config.toml
n_layer = 17
experts_per_token = 4
moe_layers = [2, 3, 4, 5, 6, 7, 8, 9, 10, 11, 12, 13, 14, 15, 16]
normalize_top_k = true
balance_loss = 0.00244
lr_router = 0.00129
optimizer = "adam_variant"
Below are experts of layer 6 (counted from 0) of a mixture-of-experts language model. Rows are named router (the router's row for the expert), up (a neuron's input weights, with its number), down (a neuron's output weights, with its number) and show model dimensions 128-255. Each number is 128 + 32 x the weight over its row's rms, rounded and kept within 0 to 255. Numbers have three digits each.
After each expert's rows: "comes before" lists some tokens at least twice as common just after its tokens as in all text. This comes from a sample of Wikipedia text that the model never trained on. Tokens count by the router's weight.

# expert 42
router:163195137154112113109096158106084118075132137083079105136163131092126127163060115146083135136147143139135127192104112120067136085058160150129178129117135123176100171105076081150118142099160179123147102138100049130110124134137126075163096136117141100102137113193147131104187094102140123175130181154132124113109086160100116095075104138154077186128162171142184148130082117123160156103122
up0:130099094128081128119120071133151136122120134135128167120075128128127189128176237129130127105128129153128129125131146156133171114100177130182132127131131213167109086168103091125126156103131138142016161156129124129132131107131108166067124118069161135122127090181133129146134148098064127184165139156127119127128128134129114105128109106119090173156143127127048129175140111136127128117181
down0:127128135097218149129140128110120142129118141143114128131139138084209132106134061128136140129129123045169127110114190083137193114147115144041120134132138101111129045153113176105130120185133086122146104129144187159125130134188138127094118134121128141105089148101124123113141123085199144130168137127076121107136143148123127126138123148160141104210102102094129232091104142117108150128097
up1:140084035136003118132100106135133119153120114140135120122148131151127174174120126150124113108143126130128127133119127128131102107127105125128131102134084054127132168141121116130169128104131086142131128128132128123090116128118110079110089128139058125126127112108138124128136145106149115129117126067131130098140130155108136124124052132119126127113119128126169114124155126107000139119113
down1:165126151073080085079128145146119171138048059147152146116137087171125121133147146146131172107091126122130133122181099124202099096121140053131118099105119141115131110089100183098161065095177124126125095202153002132039092142058128148133130130129128130073078158082217132155148139110112070092122124143130153128125147185110098142092149096067153123092098107124088051120127133116123055119130
up2:139130141126178108133090128133121135122126128180137119133131127147105148146115093143145143096137128156128124102140117127115129140083074125065127162123163140121101199096130116121127123181167113204135163118003128130125135129101114103126121000127127036129180136108137130116128129119110143131099127167131141098132128110142152150125139162099108129140099108112110185149055124097128127169129
down2:141122117166119160068141128179110149143127110148103129122203125088129121126146116120138125125124134120151138123146129133034125161148128089134149066142127118102100124115084121060087129106101124144126143120128114127119064127136097114197146088094132128100165104143140102162131117175129111156124159083135069136156155110145129114124044109080102152103135128130134154115134127111138151159079
up3:128173038128085131107014122125093149054129244067129071130130126128129071114126133126128208121133129127174199077135110125131153117049165133120133123128140127118128132126195110127128116106128144199175118129124132114111140130132132095134101112125140103129151175118112128117128129176170124121114163132114125128132129084124132142148147152134141137127168127130132120101137028129129128139116
down3:144145185242214144150131129154147113119140147211108132127112142130139128135079155140134125129105074114154098097046079255129163150195125182124181119099126129209135134143077138116123131104131129141120129126062127123102050145094127092171127108124103056186114128128137133126142127192172112138122116120212131119162107120155120126137134091129127149171138159112141131122138132133108162112127
up4:130133111122129127114158140128145128125127122128127125130142127135099151127180129130141227137136141139126129192128129118129118052104128131126122146131042098071129049136144120128129131124083083148235137091168139129128122128136058130118160120121123107128134097105133128068128120125127119128255127127130128086141129121152125119094120124132114135109094105079093113126125125081127123122111
down4:128059111097126000128140108131146119137120155100140115050158160131120159076138141128145193133191134164120146100149183127128093182157228159132101127146097128149106075127075125137128125113132115087118123116127153081122168169138127120164104228118126125184222070126047129130128131118164127180141136129114112121178154093152133131114090062128147191122109182000128136106137127096141131125120
up5:128114128105142131114131122086135151177129125106089117097145129128128059133125126057056008186139128129128126109121140103142106081128145157093200127114172129123127141167128103077127166163123044099106226131130129126110129127198130118117199096121147128129127192141135128173150132124187126128128130129125177212128117124109095152107097128116171130122127129132127173137127113129150128072118
down5:084129127127011136101185156159123138124155128160125141092130170126174137133121101131132025133169172079205126121108062128207131148126095211141124136178067130150071162105132113070133146144079142130172125157120128178154053136172127084124136132124141121126128108140121132135124171082128169134120131091124148130106002184144125109127129139146104100134183082155147130131094134117111255146181
comes before: "\n\n", " The", " He", " In ", "The", " This"

# expert 27
router:106174142129138063101154106119108131080099113126148116136118106176147128140064108128085159107185097148085112172076077142108168117114122143147136127094119185165115189102114121172139155102121178154096145150136087121124133073155124058175091139093121144064158105111097140090124114127112107121171114089128145082130136149126137161128107187088111117137168154163143108143076143164147135070120
up0:142128150166150107134166133126009133075109111151135039127129128129116119110103187109089153113136115161127123114127178102040134056116104124104128144076139162118104141137149131129121182135123115086118137188129127150031111105134235112143128120101125100146128137131131126118047157039082126131197067138125104143049110094096119207190167112070087115120129111132121127185127091127181145195128
down0:129126151124177183122138139129106136097123062108125129129123116136143100121117151101157152112149125151130131129115128153147173168149220118117100070097159113125129111152096255137146145122114066055137175137136185130118060150122144139125108101214102077133125113020127162124174090055120128139125060143159150124167135126132148090100129114124142118109126108144117115104155120180147099114047
up1:124145169110136129132127122145125128090111131167042125036121127094103102127090119118083118123136123134096140140116134109123133128116075125093139127142115128125124124128125101100107146151128176084088212126135096215103113133114128128149119149108134121120135106143126140156140121137097045152105079128117168135129105116190131125131129224087159129104130172121129129140124127121197123102144
down1:127123098068128144133129127166122119109128093121125170080096081208135140122127139133069144128091106100142122113128139113180131128131122081139155124146128131114093084028181079087141006132052091084127125103113111120123054126113127130171108155133142124105127116155132135120128146128141055101082113145132155093116149117129145130124162132099148107124125105103127127157145128159159176111127
up2:180148127127139118135122115159166111085133155121128152122095112128128113070121129135095110128120124128120175120203049154070135138129114122131143122097146112091108142141119133165132138121117157087052097135162123119124126166115143117168057111074128144107128134122086135167110133106175134142106121133109227134060181126163137175147130069074118151139140154094055106122129113131161124113124
down2:112141116097124121123131151065129129125183135125162162172133136223131153106157131096127124117113123129122129132064129098165109132108141129153129132099148201147137058148091139129103084130128101067098041084133128152129151127114131092103133113166155106150085085110149127137119138125132170149131170120104118161115093114166152165139126108140128157159126083162134203140157134100134188147134
up3:146084126100162128120047115128119115053134163165063124140144088165138069118042145139100159126158132197114154194126129106136153127107125171151133124054139127110121130075161115124122124116129127095126078204125162137131137125150129101097138111159111178094122181156125129070047101121140129141127138144125119138114088144129127180130090116116114125086103184174070071130129044122076206123124
down3:076146143179171132127117102145084149141128131126026118108117136130098153086112184127136102115188090149127165128117118128129135115155137167101116089118114128140128102129149107132112150134069134189174158138163135141121153194128159186128119114126129147138108182132119129114123154056111126158167129114104146126094159120130188081134151129156145143116205123117061177197152144162128131132120
up4:128141187122061067157118183154121099134166132134126061093144123159130151132132128127138129131121141166121131103149134115138149134111137137113125125124113191128132126166168124127119085084126141221189083168137117088158144112138126136114086136126125120060106128145073075119100127166128124129120126063090136134135129103136085201110128159123131075135146065064168143170130102147132126112121
down4:141058125066111183069129061105129126134161117168102127129134081151126152119116118130138123182131135116111127122151142134156121111103125125157109227124207156123153120089165130136136119122110114167149138130148124132196106136129171131129095144112132128130165102178121038215072149142123129177131145116133164189166205068149120148152133209127047170140212104173130126126136139118160137154100
up5:107160132152136111124131114136141133077097132120127139156115131127140143125071129113124123134127125218128129130157128112107142142175128140130147076104075156016131121087175150129135119164096221137152098137071128057107123127123118111213122128119126232141079055106123187179123128091133099129133142194119125122146158199167128127059121131142071134111131132171122102168189153049184172042127
down5:127111139120125109124116159077046096132137162123143131203118131150134119173155126139145154229126109125134135179110083175151195126120134172214155150131116105081098136121133123123122094164093129126126127130114169126127126147126130202124161098125126074127167163127107123084126177115024133085112132129166177149179241122171114117136168123113131129127170111114095080127164138070127111101169
comes before: "1", "2", ".", "–", ")", ", "

# expert 15
router:120144175169136079133110184076178163100101174115112119116148106177145126132079066140049121141161145121089122182093081095147159106101133175127107131097146182146107199100110100138079173100175154103159125185118107134166179125120104078087131122104089170101181081114134154132147144156155147141170112104134149108142091117086133144137106170141128126109154124192134063183082145125157079125140
up0:130116134137129044127122121123127131127195128128209130127130122128131153132139127126127135109130135089114135130145142132126136156090076167129129143135117126119118129130059113060068062159135121069165128105129202172128102120132069058114141233134144110183153116131138148151131149129098126127113156127133174126148159130142123047129133124131148136128096074126081128229120115133126145125164
down0:053098082164140096138045119084152149187128132130149129147150140145193156085124103096036136152136129097126128116136062062132134118123141176094137101130132137128098045152162126124093127156139126153161169145124134133202124187123117081129129125129126128128082112119130059134179047135120069133219128120153128157245092098092134102133140143126162092132215133138119099155124141125150111153127
up1:130147005128100092111119184128127162149129130131128119131163125162123124124132118128128169079188120126129133188086128148092132137067125076127129173144131127134108158130091124128124115139095127129134113073111134117120111181107028138149111128134127121174128097088121131146133114136091126132105131073138129131129122149131122123125120208154127024131136121128105119128039181132140107130168
down1:108127132130128129128137169153086100126125192109130125122090117122197132155132255130117051133177140065126121125098102185119189129125087146125124124138148127187066137137190127125133113182111138176142104040135105136160066234128127122097136171153039139122096093132178154056130128144147064124097201168080132112170121106034211147107129144124081098106156130159121097128144124146141123104152
up2:126130025127120129161053171129185122127139255135169116120129109131121145142103122108216155118156120107141128160161121152170126129204165123148124160123169172096159155156103122127099150070131122087160131130126117157128134140129141117116113159111056146175174120122149089110115119133130120120105121126132166132000110176162119130130187106090127127128083122108132122089052130125160199130099
down2:120157120205128128121121194151184111107131137177137128109118076186130141157130126208175115134141122053128129114127105127129147128127065126151118133126130102130134136037165113113069153097164044130159091127123100114138115130122128087140129164131110143193125117132129112151112062127133080137133135074131131122005112124119120158122119131058034113106146122128123106128114153089146129142097
up3:130128110119117111110198134137151139113128128144125143131167128181129111125135117128095215191156069124130157196131183128149134143127168134153125120123120085144114130120190117142090135131081106184149097124057126153136127125127139123127131111128126136072126097115119141131140127137133248091129114065098136128122138140177123051127095191131154128050135112122119091094165097131164176124116
down3:126117113141144006128147133157129066115138117138125093125138126132106124131101116108130115088187131141141136119155111141111126151074106127159112054167192121145139102126126123131169133084079108192178123065106129068098150096079145162093162126131147124133064127115126146129163105172128081093104127120067151118131117137130121159092147100091191110106141110102123123217159079128114082095155
up4:125116123095127134122209165126127167128088135171134126128139130133124134191140041171145140093128124100098122119170112124068142128098142124121125116137157033085128127140150128152134127151129104121128129128127158149112108138198070115119122133146124128107125080133133091138117123097136126088085114103112134129168135133131095121125107125145132129046194117113135068119101155129133131200120
down4:141107040051120110137115129133124128126172123157137128177076131148134130137131081114142173133109135167042122142132091127197109135135162199126150128125130109119189136126126135120102127093120200141121140109112198087176121217125120148127139122174132085096127137053147142143156116121170168115061112146156126108160178113043160140109122090125117106123155129147125092135130072125168126118119
up5:136086102129125139136147128117145116103129155129052079106136130126131088000109127094127151155128133128131134058150131138093129128104089118031128161101127116099129255127169071098130040090126106138136179128152144132128134112134078114118123080128127112132127201132146081139121092138170145089136129120190073128138137116104112143131072118133093142129124160146087154108141113128128087189121
down5:132075124116128097120124114133143142126143128128095129127129166116135123135146128123154099147033129124133129105161146130146120132135127127085135149131121179130090127076137059164143113049129110154161124129104043082129136128128127133128142148089116129103196168121058085119129119106137129122135198125139179060072196135174114128151117133129115088137103175125175124124101106107141197129078
comes before: "2", "1", ", ", ")", "–", " |"

# expert 57
router:139156141151160131099123086144135084078132133155135133163124103141114140109138185156069138129230139125106144117132130172091123151126108133173123193139106116156110139106123102107116203114201148128130050082110088108158137124155140133140121111110145130121210108167132101112098150153118096138066140108207177064114112103076094164127119152054086134094159148120092107097103127108161124130123
up0:121116132085127125149065103146152110126124084106097127127232127116135000126115148170128066081195105174069138132126122147074127139123124122163131133124174136173120142108121165122255137126098132152125131114143119122184048117144129162123128163132127128131108119130131134036081127057147094056066145127174162198074081127130131168127112161120107117136116132165135122125123167188240138126127
down0:100144164122164083129068135123128124080160167123098116132160129163137130123085139108127125128138126135146092203123109159093154097042086124077013176191094138145052154126129094123171103141146124079124099132113125111175102134132119085123113141129079128132108116095107255078145156137135142145128204167125129130129061118120134134062177146188071154114112136198082114170124209134208139147128
up1:129154126126127128191068130116148124127127127132242154131119129105175140124107089144127104084085040090135128129128146114155097170116126124191099130124123142147127132160134145048110116122129139128054133127130063152129143120106000119139135135147075129132144184189079093128131138166137133130134127129129255121155126138128057134114063116103130130105133143126180102111092113180114133063137
down1:118183096077141129102136067109130113119126129105140157138196142123133128120078063128097082138121142118101132176128131134117090104132132098137050149140141116127115134146190068128123141078113115121119097128108113214114133095119150085135186128126135116026160219109127167152134108100128157177128128161128147150169069107177111145130135063128127125126174088120138115111202062125128121105132
up2:134116129142150142128137104133096135123126139138125130081134135101122142119128129121170104188198128130129131124074133119132125117035076144175177102110142124109112140136123091128085153098069121137130143061081142151133125132125132126133102075125150116102162145144138137143104173126118114174139045099129090102136071129126099116131134240118081134110115148137125085144123120131068173149054
down2:072145126086129140118104082152121100182127128126126122138118131186133155137079170137125046103128142132157245105085148130122153129160138099082136084139097163154122135136074100124082098107091142102145126087130128165199137099133115121148128141130128127107071076127134148130118078122092120144079135159126129126164122121131129138161119111127149128121102178118132065204094054110165140132116
up3:113168124127131138122123138230129176055133070095220132156200152164074088127115127127126126134140069128127129166128128126121126130121115181155133217128087073138132129161134128127138094185159165037117126129149128161134175099109170096123149126103135165131166126128140129127051213151128132107163113125090136111129115129123105146137048142140154125140127183116109199159133100051127130129088
down3:097145112130149156131124206175133142123162123123134128064129077095095091085132099063083119104146127198121128139104122197108109117167128123096130134164185167162170162107141074110115074192141122043150104125116128164126132118129141137112104108186114173139132128131117082177130255140063093126052136129077097129115097129045134219177109117096172128149126167121128162122055105111118129127106
up4:081123130122132132124139138123102135095132052122129145131111126114124124099123133136067189132134151139125110125242125128098128133129128118207136159124148127123084139114134143129187188119134147118133125128122048127127129184125129136167148131086156133122054061131128118123159179123135110136128081053206111134128127131145131173124130128127094132135127128122174124130117170161126129115125
down4:036148160134197171117161121095090182129109070137100123105126155098193107172126140122130124185069237170118111153115109076101124045103115022162123138182143184146052128130137121099127192119125128125110145104127113184123120217122155149128177128138097149131103023130114153134149141111111126158041113128122119148131066129140130126132131123130126124136101074129122093133179153188142240141115
up5:145128128135194128129144077130139235114122131128130147158130119116061091093129133109125056138124135110107126126141097114128128142081090151192129126124113089179108166140094126130127119127130124133103154132099129148129217129201129174114145142120138122090128153139159199155152116144129123135076149072132243125131113173112178113158128172072128128137170093136121161126082147120133106129142
down5:161099117053114151127134104134183138170137115107118127169177157166073138082200126126129153166108097140132134123106100151125134121172083132087133119144099120103074126101187127220130164120106065217123129122124118168155117128129151152109103140121132127116104132137144148136131128077110128128190107123147142149144213131162141098104135154125039144105090153119006096132080117115128120126082
comes before: "\n", "\n\n", "| ", " |  |  | ", "|", "-"

# expert 79
router:135199134145127071104117132162111137083104102118116131108144126110160096136093117127117122143210119116116166094081163134127174127120164143189127148134118119174120117106132130107121131098152185142083149140104127093144073131114118142193055140111106154142147098173165136111154164102126099144093104085182118114108119154099148115120128163130110139088141182160139063141078164159108093127120
up0:164131091103127126105113156090118128165100108129141081153144133110116098143149153217127148140131129123119094094137148142235194073102127173156127075126180157160069058090146118165116108084197123098125167128118114168155126154115158096135157120132129130144129126125133097101103106140129071119190126113131120129054120140142128138177135143059135077120128130134114063213119132127131155081139
down0:141130112066210022096128159060176091165089115091120082174132142140129107148137176155129118143122171119130091108110071126230009162166148116185163090122136139135119106132140171135135095091168142222044138141072014163100134161081111170170102161142149143141122149141127131181153067138142067165135110132114175155101122129137124130134076187133159124109131126130174114116117049128134141130102
up1:133168131118121172103107139160118032142148143089192120121130112104142229127135134120105122102128173139154127143102073027108089067140103140105128100137127138093130153082135113165128129125132089127094124066151125047145154130134111112134138114107126134122129096103126134118118122110123126162125155128109084122062163128092114157068123090171115156202150112165087133126128193125100126107119
down1:124172133137118109155117112143110169131088086117129142118126161103133122108101097127119117149120119225140105127017114199153150129115123172099144129122064140061202160088164069140114101116112198126106136129103150134147113128150131123086128142110135086092134126150116109087112122105132103139129114139142094128147173126124128119145118125205079140144123133164117078132122130134130154101092
up2:146135121129215149105137167077130130057127193147144104147100127135125189131124148141139106133116098171126129151173128092132129099125207153137129145119140106128094179156181158137056128133198197095190135122123124143125118137113165113124124139161068133117110118142147141078152172164115128103105126133123126135116109126145129093168124127124118126192139091115147204242092115120221095087097
down2:163146131131157132123120169128123066165115163103090114148130088104067152181065151070127097128072133139129147147109112086241076143122103149012130166098126177120159122134159171168125144077150131146161124117076128148118127077093132119093050116138184151115091121129116167181155131146148043145042123134156116120096147163142158118201143174131204130112166155110141131131123040109193186121122
up3:126107108000120098134073146181143178127121137115140175113194115136138086127160127235143105088158135095076129123133140109128129132144140124132144119159126125160141128088137121135008123083125075125127121176106118131081138134123128148140124137113126143127138134135119123133131108121069052132093129186105133137125121110122128085209080137034129113089059130101168151128129128126124097124120
down3:125122138000136136117116131105177161086092085177137125182222116125129061109135104109104103131162135130122118108140094123106144127120078126173128063141131097176104135132143123131130133138119130159139161144045080130133147189126131127125151133132110117132107148112133126126095113062128146166159110166125180095149049148088126059151158129128130107063108113127058142126080114126132121108116
up4:129170145152145096107045221178157148125105120128154087115128127136140121151099097212104139133142118152126083083132146101180228112126133190133114169127101141122106120132103172141153062145117198114135173132129125121156152124113136130112118168127130106140118126104127099140125061108214141170115144043128094121017136158122141128109129137129142136125150086111147062114128133123129131082156
down4:150138114147195113136123161088236111134127094105179130179129146125162115145106147131165140117150123127130092123105056134209122130104087142141102117091145149125073178152122098154110142138226151147210108115089169108173093149088132160134135104130168128137092125089128162134107077128126133095128127131123158134105128146124121191136127159120150123119131128120169124115141096128116092149074
up5:134149102065128126000045129193131159033100134126188123111130133094128114173126155086112132206192127124148121127127121126132123121128155118183140115132225173137135122043128137127105132096175159123153129125111088119119129150114112164129086097129079117131111204135081120110061127100104112132128133131187133128092127156178129091123121136102130121123120129105116131098154034104117132138121
down5:063088091127144120126163112128084126112122185130151136137125168105147136067204121215129133120121130188071121134131123137141122123123120149131138144120234141177104164140131083091117170099064205132124107126103140130133139156128081131123125128140140174120131117149161085146130128117145181121130137194131124116135094058123107172190129172128182112127175110128100215127085113189098130153166
comes before: "–", " | ", "1", ".", "2", ")"

# expert 94
router:117130154133164134091177171128157113095143140092135166127133103105150135094082130108087113134223118110074161179132132078147120117105100156174149100096182134159087131120157099077204221084146145164160168165100081112123140163121116143116079117133080151095174095169151127101135171184091115102130106115173144121116066151117139117154157177140100135104121167133091099105099148123161131137164
up0:132172217110127127175126115083213107092126128095092138128123123137122126128164122091114117127133162130126127159041124123127133127127079141198137131084187116126138161146137000116066249107093115173131155129091132155094127126144137141172100079134125089124189138238101139057089141117110155144170150139126131114124128106114110125107145127133157080050125103130131122128131088148180138163166
down0:107124131074227091109104188133165162102230130152035137060042064154122177140184119100130131124097132124144125225116123183125109069159113134125131129158113101076157128122128116072145127132129093111124106113121169101119081108134143128194132029102112150095129119135144107138120136047123113184128142184135073126129145124129057170116138127180197113134147121132127156124114131057134124103126
up1:130081145130125162118106154110125151162128195139128107128064126130126148136131123126148123146131109128129125251193133123130131132125127118089177123099199128080131134173120103134130131127069088083128125134127127125086127076106131098115126132116124016131132106091156143137182097146155078128178125116126132128142159094121122120019087126182126138205115088135152116116123129135128069125092
down1:173087159167078116116107142144138128121237059209118127131195078163093138149091128136126186098108121123078135128110107103118037122129204124121077108128148053136130255147137038111146152115100108151133119119113124128187119086125106093150124126153126121086134091127121105130140115076180143134125113206132178137164160087104102125162107203124135142112193152126123129135135176117116130135130
up2:128137130126122127129130064119239132093128135128144122129117130127129181128126130133049129144098156127105126083123050129127146034128115137136099110138184144098138128120134127120106122133202133121120139129144112144127110128193118050097226071132127133134134126122104102118129180124125096091097128136125157124133105127133128126226120120084111180133139123128028073148173130117123127144122
down2:129095125122130133136148127150115134117249112110122121058149226176100146134145137122148035223106154113136091095147127089127132130160134147136115132124128124137142109073128175074101131133098128069169078074159108125130091130179099107145138116128160116114130078135126148142154144101170161110148189150094128117135090132210088127133140142073144114110146132080137244137118126122135131134228
up3:128135151190120130255127148018058120129128125127074130153180128126128149126069128126136131190132161128133149182153129126106155087126140203112128127107051123137088130155128066133099143111150189123150137134167119120180050128089134123126120125121056131126142084173106128131142122155161187106195126133178123128128086124116063123097129092126108127125155131121132082125122139118170130129175
down3:116129103124109060132072100117130146180128127122159126162238127134129103127124169150087175127115171123131121156137151175085141120083131127173169246072131127109164140090114125130149127157092129224132081124090155117160058014134137129214073135167128132067147144138135134130111174153139133012048129129159148123138203124107131120134130121122118101134112135087153127136082119065104181116135
up4:114106156129185126168127104117135169130128125129123127127155128130128145130130080137068139120154167128129150151062117067127108129180132131127150127115125125135117128136128124163138149149123077111129122152117105130115145129125162077082141144130055154134191122138139082128128161102136140152152114136122166109127049128144128110131130131123121119154139078085118112141127130195121127080177
down4:122128126138142162051131188131096106115243154105124180082092226133128103185068134127158128133120117136144136129122126126130082137131153138162155128127128135166128128106139149116130157123091111163125111109109131161118183122128076151129125127142151132128122129174129143137189185156102121131120135184110129000081086141101134191137145190143137134112145149097137133149127196114136128183140
up5:136127002126119130106126137126108106142092131123197122166136123110128125172101190163120133137141128129130146127097000104124118085108127113125091134212124139079137108054127118069088126128139137153134126119131110145083067126173126186127070134140134100112100128116159148096135112120076129137132129106174129144134130038135133177122106171144109121123163216135078115170115129092138111122143
down5:126130189107140125129133127123176128063127079133129140123129081130113198132098102139054128145129149127030112132151086082143127128124104130130145173149120083114125097134131121073145128192090106129147128149129144071100115086119171122127108127126136196053140099155140198124142111121133028127108132119138134110141145122172079126136177163118119121117138128158152128189130151121147186046176
comes before: "| ", "\n", "-", "|", "- ", "  -"

# expert 90
router:149128149094158087128044159172137103063136112110117109111156093183113146161064109171106128115211103142093141177078125117104176114069140152193149137135149138152103158104142123154144166122161118155092105162125135110137146163112149081129105198091106128154168137158152086129118066089081125117129136071136159102121088174041116091125105162133149124089211139158156085158084141108132167105128
up0:105135128133140123082095082164071167100112180121094129126110146124128128148047018104114101133132115084117157119120127046138174141134135133141176089131141127124139136114064082117140229125125118128114107161139140143123124116115108126148063128123129115119139128124166176115152119188098183126127083064184142124129127188137144116083128122083122129146139136170115132183086100255131120138206
down0:129123128127210141117129121114177095117100145120141146103123129144186106124147140134136128132128091068171085137079060140091130130129118152168166135129138142117093104003123131133122125124130155115130196146113143149123182193175132163203102144171100223064053126088128110130130111058084160129111148032137152139125143100159051173132151176098116122127139123128123129086112120119117103178108
up1:147107128184112063139121129115035111103127109129175114127125137062131177131120124127103126137128129081095128045140160135180255137127096129130191128110149132134118073113183148127127090133166128093141085111124129124119079104164079191164128130156120207138148127145063082127102134128099176155143116140124141157039129135137116099157115121095113165123129123096136098114063120171120128200131
down1:117127123114126118148145079131127109143127112134139128131124123132181151094084192130121032113127125100114160185124117159105109165127126112086140109133146130123053024134158146129129129193068103129123145038106111174116140128098129090171190098159095113129084121148162136168133130114137105111181136199113106080121151126108108105116137111136187128121180033120102117114118124174115072098159
up2:128125140084136126138116152139129079116075130162127140132075131115132130152075228107151164114091137137148150100144122152107209074135110134159219085157218129063140154113184134146189139127203158114130149155144174176075097129109122085132162133037119156127101172158101122153120145119118131096184127104127108181059060121189082103121121189116114137134112038125134186127130131091138131066126
down2:129104176168134152116151116042152141154058101087100161128101116121160153113141160100033127156135090130126127084113133126127117135116128111123216096128111111131150127117120130124032126152128162148126190129128190165125131129122135128147162127138043080114144189080141131127202118066139130139125127154129127107129095115151125145134140119088135137193104127130148125102150145117068100135107
up3:132188071066160114120125124114144123131127190132147146127116121132107133130113075164108040167130128128000135139179126200088126109117110127228127191065235169065134148120183125082154178170128112123111125134103104128132099119162169095127175092109134149166162127142115114195125152143097128149118216130160127255172148131158144171129091148106128128135174135197129129149121173039158146122108
down3:141093077079052097108083093138150138135123077191119175069093149129191128162158078166133160008049147128049122095109157134153138113162169113186137158132124127124138082088128127103108125192111096118177112122131149121122164115143103213106175090151149119146076152111138097136112168143109078118130173093138128140123113005094131187134110111129156142154083164127156163094112108131128097167104
up4:109104138121106125124119131084156114152140104132114052069068119139125075043131115121125104192130150070080177124135155147131114149180120138129207104130138128212090146160105122129152134131144135129120118165084139129128087132109199037118158125147116098140135126209153091135028124135126182116150131151121115129127170128131146125096139124132094128098137122121139087103138117128136129249125
down4:139185083129137126083170130102080130123153149136121103128117146118106097115098180126126096134111109118135104164100120158145138194100124094209122129163106125155062212133189142080128123170143136097129161140193121123089161096135121149064101133168146132187177170139122136127123140128124117112091118134132158093126044088127131149131175099015195121105128146116069130128114128126135161127133
up5:130158042079125106178029128173120134113122147137202129124151127172118117137134094110128135126187150130100092228129130177131134092071177178153151159159229157192118064121129136111128140150126094097206131127131131130135106112144131124126126064114145130133129101128134128127088124128081185113130130125159167080129125120044075115124126143135129091144199128112096145140036126128126129106159
down5:110157108125142163088103133128115207131117175103190134064093112142153157130135099059128153143119125096110127095152210165105135129129128182115090097227103124099139127174245137118087130158121089130143095114118144126135085153158093126132125117128149149117084118105051074084126128116133127176085104125192126127124141154131135126131127129063153142126127135105126126110121129129113168147096
comes before: "\n", "\n\n", "1", "2", " in ", ", the"

# expert 35
router:139139159108114118113139098125164106084131185163135132144144139147130084105124133187119110122177165103107136181110108142041156117106079113177118157122121106110129124115112146126127199123131146096145149162112108110105082096183099115191078126048095134101175067116159109134132161162101143081091088075130144112126125097096148131148109184148106157165142106164125115094057145126148054095156
up0:145124125116101093142132108150123155135127128125106134162114128164100142128130108128127058132146083124115146178138150138093132140128028155127148111129088103171084128138114131110128126112089058126130144109215016146128129127132087103115111135140126140096184173164130106140122172207137113132129131171110149089123117153150116079123128196094138177126140127116096142128100131059169116085075
down0:154086134056097126151148116117140129111147082107093141108121177124050077174139124124128135130126153126146104123140136151124114127136104105067128162141121130119116165149124094126128092121144000124126080127070118123011128126169118107104122159129197135124119128129124127182151154130157129080125119139103077093178207128144118130053119103128130044106132142100128134168105049136141107048116
up1:192134088134140043092117135081139115136136128124068112156192128112072142124141094137203134104135098127118156110133129123110128129102128009128139143125175128130116118119122126128116081127157128182051142139119128125096122118125127133075151162160162121123165132144117092108138139128109130131074117123126131098159172127145112131125128180128096140123122122109130125124127106133129130101120
down1:135117094080109127176149120085129134171055126106095085157128180066093118130091141040113158118126139121129148136126165125115134119155144038097089102109115068137147127198117136151129128129052131139128134114117080056066090126126149156053087123187115172123042123098120133110113135131099086122174138216144072115113133190144128103116104115061191109185142126139101129221155127114139094137145
up2:169158131122123123129080123092132127119118169135127134134140128155119130177127148132123165113089128128127136109135144131118098047128130139122124193136192164129128129084128139120151178125128128104097134220098142165024102130133138081145154177120143083147131155089159151103128178130135163096123121065096174114177110128128120125123147125127126129125157104215130130087023068121143124129156
down2:120147143077144127122126049132194124134141143127162123119166097137207121126128146054134108171133137076110122083129189124107105122087117077127134131078090189151093051129105179117131127132122103131136129123112131203115091147114111140136068191170095149234180157122174153125161138079197118115135137089082171128135102150130130130122156135125098173135127095154132220115107122115126152117147
up3:119125162128046135135151137133132107131145159117109185121122106121136133077132061146152100145170126124127080168108139155126132049135125118198120130085136108128120122160093141128125139135110109148161130126087079113174119128167116166124002173086137181127190097156129121153126143140125128117124090123130114155149199111117094128118069176194131152156085117125120115114070159041124071112128
down3:129123130161143124129121137163126120130111093091149060158126152166134133122118119155127094161051123121130125087098117128140152192119086130126185061169125103131121222091074170190129153151115116191128136132119032087145159128134126138140129131118137122125125123153115094162133102131131131110058129152143131132110098140109122065128146138144137128092128120108124113142153123129067140139128
up4:129133126129119146134129107128167129120119093042133129141172127117119113134150255152138128130149133128086130079129127078123129126110125192082119163103119120126099094115101153200119106137150109149083125136129066123103087126125111088150099223111180129141138135078129170112129128209112142177128132122123123124048098130123133139073114124160139142168193234139127123149132123090136127120017
down4:116085125048082058161108132062168145103148134100022130117136160156109129172161135097068107117162116135114119138136109128172119108126127130112129186129183150126144149137099146117144114112123146122167168208120130068094076105084155155054094125138125128060146117137110089128074181127130123068132121118138126124115164153128126123144077075143088084114131121182161137123147126130156167200085
up5:154125173127116130094112108123132126118094156138141130121154129128129136116193105129126115057126129127132157198116158127127119164132122141125138128126137124137117188147117133045129125098122085153111221143165198142141122130133124090127124027104115115129170127114118151101113130166099128142131134140123140128131090105207152049129102136165102124188086138158124202114122105127119125128140
down5:123127163120086131131153109125160128160139082206122171128112113127164136120186142171157132062131143135133136131171173135135117100150157126105124132109184131124186133142129123041142112196122139145116181138131165142134164126123136127102117128131121169103133106125127062127132128160148089055143080042110134127169128078128210117171181126138140127149136132148155210133128116154129099105134
comes before: "| ", "|", "2", "1", "|  |", " |"